config.toml
n_experts = 32
d_expert = 112
init_std_router = 0.0336
norm_eps = 1e-06
Below are experts of layer 6 (counted from 0) of a mixture-of-experts language model. Rows are named router (the router's row for the expert) and show model dimensions 160-239. Each number is 128 + 24 x the weight over its row's rms, rounded and kept within 0 to 255. Numbers have three digits each.
Before each expert's rows: "comes before" lists some tokens at least twice as common just after its tokens as in all text; "comes after" lists some tokens at least twice as common just before its tokens as in all text. This comes from a sample of Wikipedia text that the model never trained on. Tokens count by the router's weight.

# expert 7
comes before: "\n\n", "\n", "==", "===", "The ", "== "
comes after: ".", "\n\n", "==", " ", "=", "==="
router:150099120092138136143087144137112155096165124101142099103136120090107114152125106149150152134100127105145175123192090135112175127140081132077097139156133119102124148129149117143149120156090134148146120135137132113099125129132134116139130122

# expert 6
comes before: "was ", "he ", "the ", "and ", "it ", "is "
comes after: ", ", ". ", "He ", "he ", "However", "s"
router:159095156143154083090158183130173102143131116116098133143133143085091159135120135144127117149132136121139121138191107151101093100110138114151140139124133129115131111138164072165096139135117096119093112106128115128133168090146160143141154150

# expert 9
comes before: "0", "5", "6", "4", "8", "2"
comes after: ",", "(", "in ", "–", ", ", "1"
router:158122122148140184139125122116140105153105149146161126087098141076091143160134111121117105130131111125128161146173150148124165129143111170138130126122158165118156174129130163110087152087123104119125159112152110130118138151139076093173093132

# expert 11
comes before: "| ", "|", "years ", "(", "/ ", "years"
comes after: "| ", ".", "–", "201", ":", "200"
router:140132164083090162116135097124098176123146118136058125120154128149162152134146122132112103111133133122123127123122127127156135167112139142127121154104138106142146120126133150147146102071138144133163131114138128112159126144139106125074128125

# expert 29
comes before: ": ", ") ", ")", "–", "), ", "; "
comes after: "- ", "(", "201", "200", "199", "202"
router:145181090123132139116136192109139141150167101148166103171132069107079087118106134144155120127161171149142144111112102168120107136141163154112083126154138140200095130136149123117173135152135109130152150132143100132098142153176096094124132138

# expert 16
comes before: "in ", "by ", "to ", "as ", "on ", "for "
comes after: "was ", "is ", "were ", "He ", "be ", "he "
router:119107090134103106116119136114108086142119179110085147133147120161094102113095133148121127125123130179136150155083141132139128156125091104127134118191103135107135127121139099140118109138119115128146140103108124107133092131116126095115125108

# expert 13
comes before: ", ", ".", ". ", "; ", ",", "–"
comes after: "| ", "; ", "201", "202", "200", "–"
router:166161137123119118145145196123155072134138136120133126153153117129149121124110146131129148132135121136112134140130111152169123133144084129114094135160163117131150127123160137102138108146080103120110127110175139116131137116167099093121114121

# expert 2
comes before: " ", "0 ", "1", "0", "1 ", "2"
comes after: " ", "0 ", "1 ", ") ", "2 ", "3 "
router:139166113097115146079140090130097130122132154123165123132137114161072126105139112142125140136093109138142136133117137098131141110151117119148155125082141119109115138124155096111129133113160109120103125152119170126124101067117103108150109123

# expert 23
comes before: "of ", "and ", "in ", "(", "for ", "was "
comes after: "the ", "The ", "a ", "National ", "s ", "th "
router:170111114101122107130101135144098075151125154126084116119130127129181188152118078111129186138185123146092121117133129149129091147148126120161144131150096143092170143162153130151125101123086124121143166121107140135104128111128167171119082124

# expert 4
comes before: "| ", " ", "\"", "201", "200", "Total "
comes after: "\n", "| ", " ", "Born", "4 ", "3"
router:100080126142129139131145094126115145097167102113098168108138103147106153099092110076107107118104102128111149130118170141093158106133135126110138124100108102141136169118111118147124134135107110117098130124114153113122100094165116128110118137

# expert 27
comes before: "- ", "\n", "| ", "\n\n", "information", "|---|---|---|---|---|"
comes after: "|", ")", ".", "==", ";", "==="
router:142116130147111146176143147131131125173203081152156135137131135133118123125133168054144151132140119126145152141120138146102186108147062115144077159134092145110155160117174170142134145105116142079134113112107155111123140137121142209111107135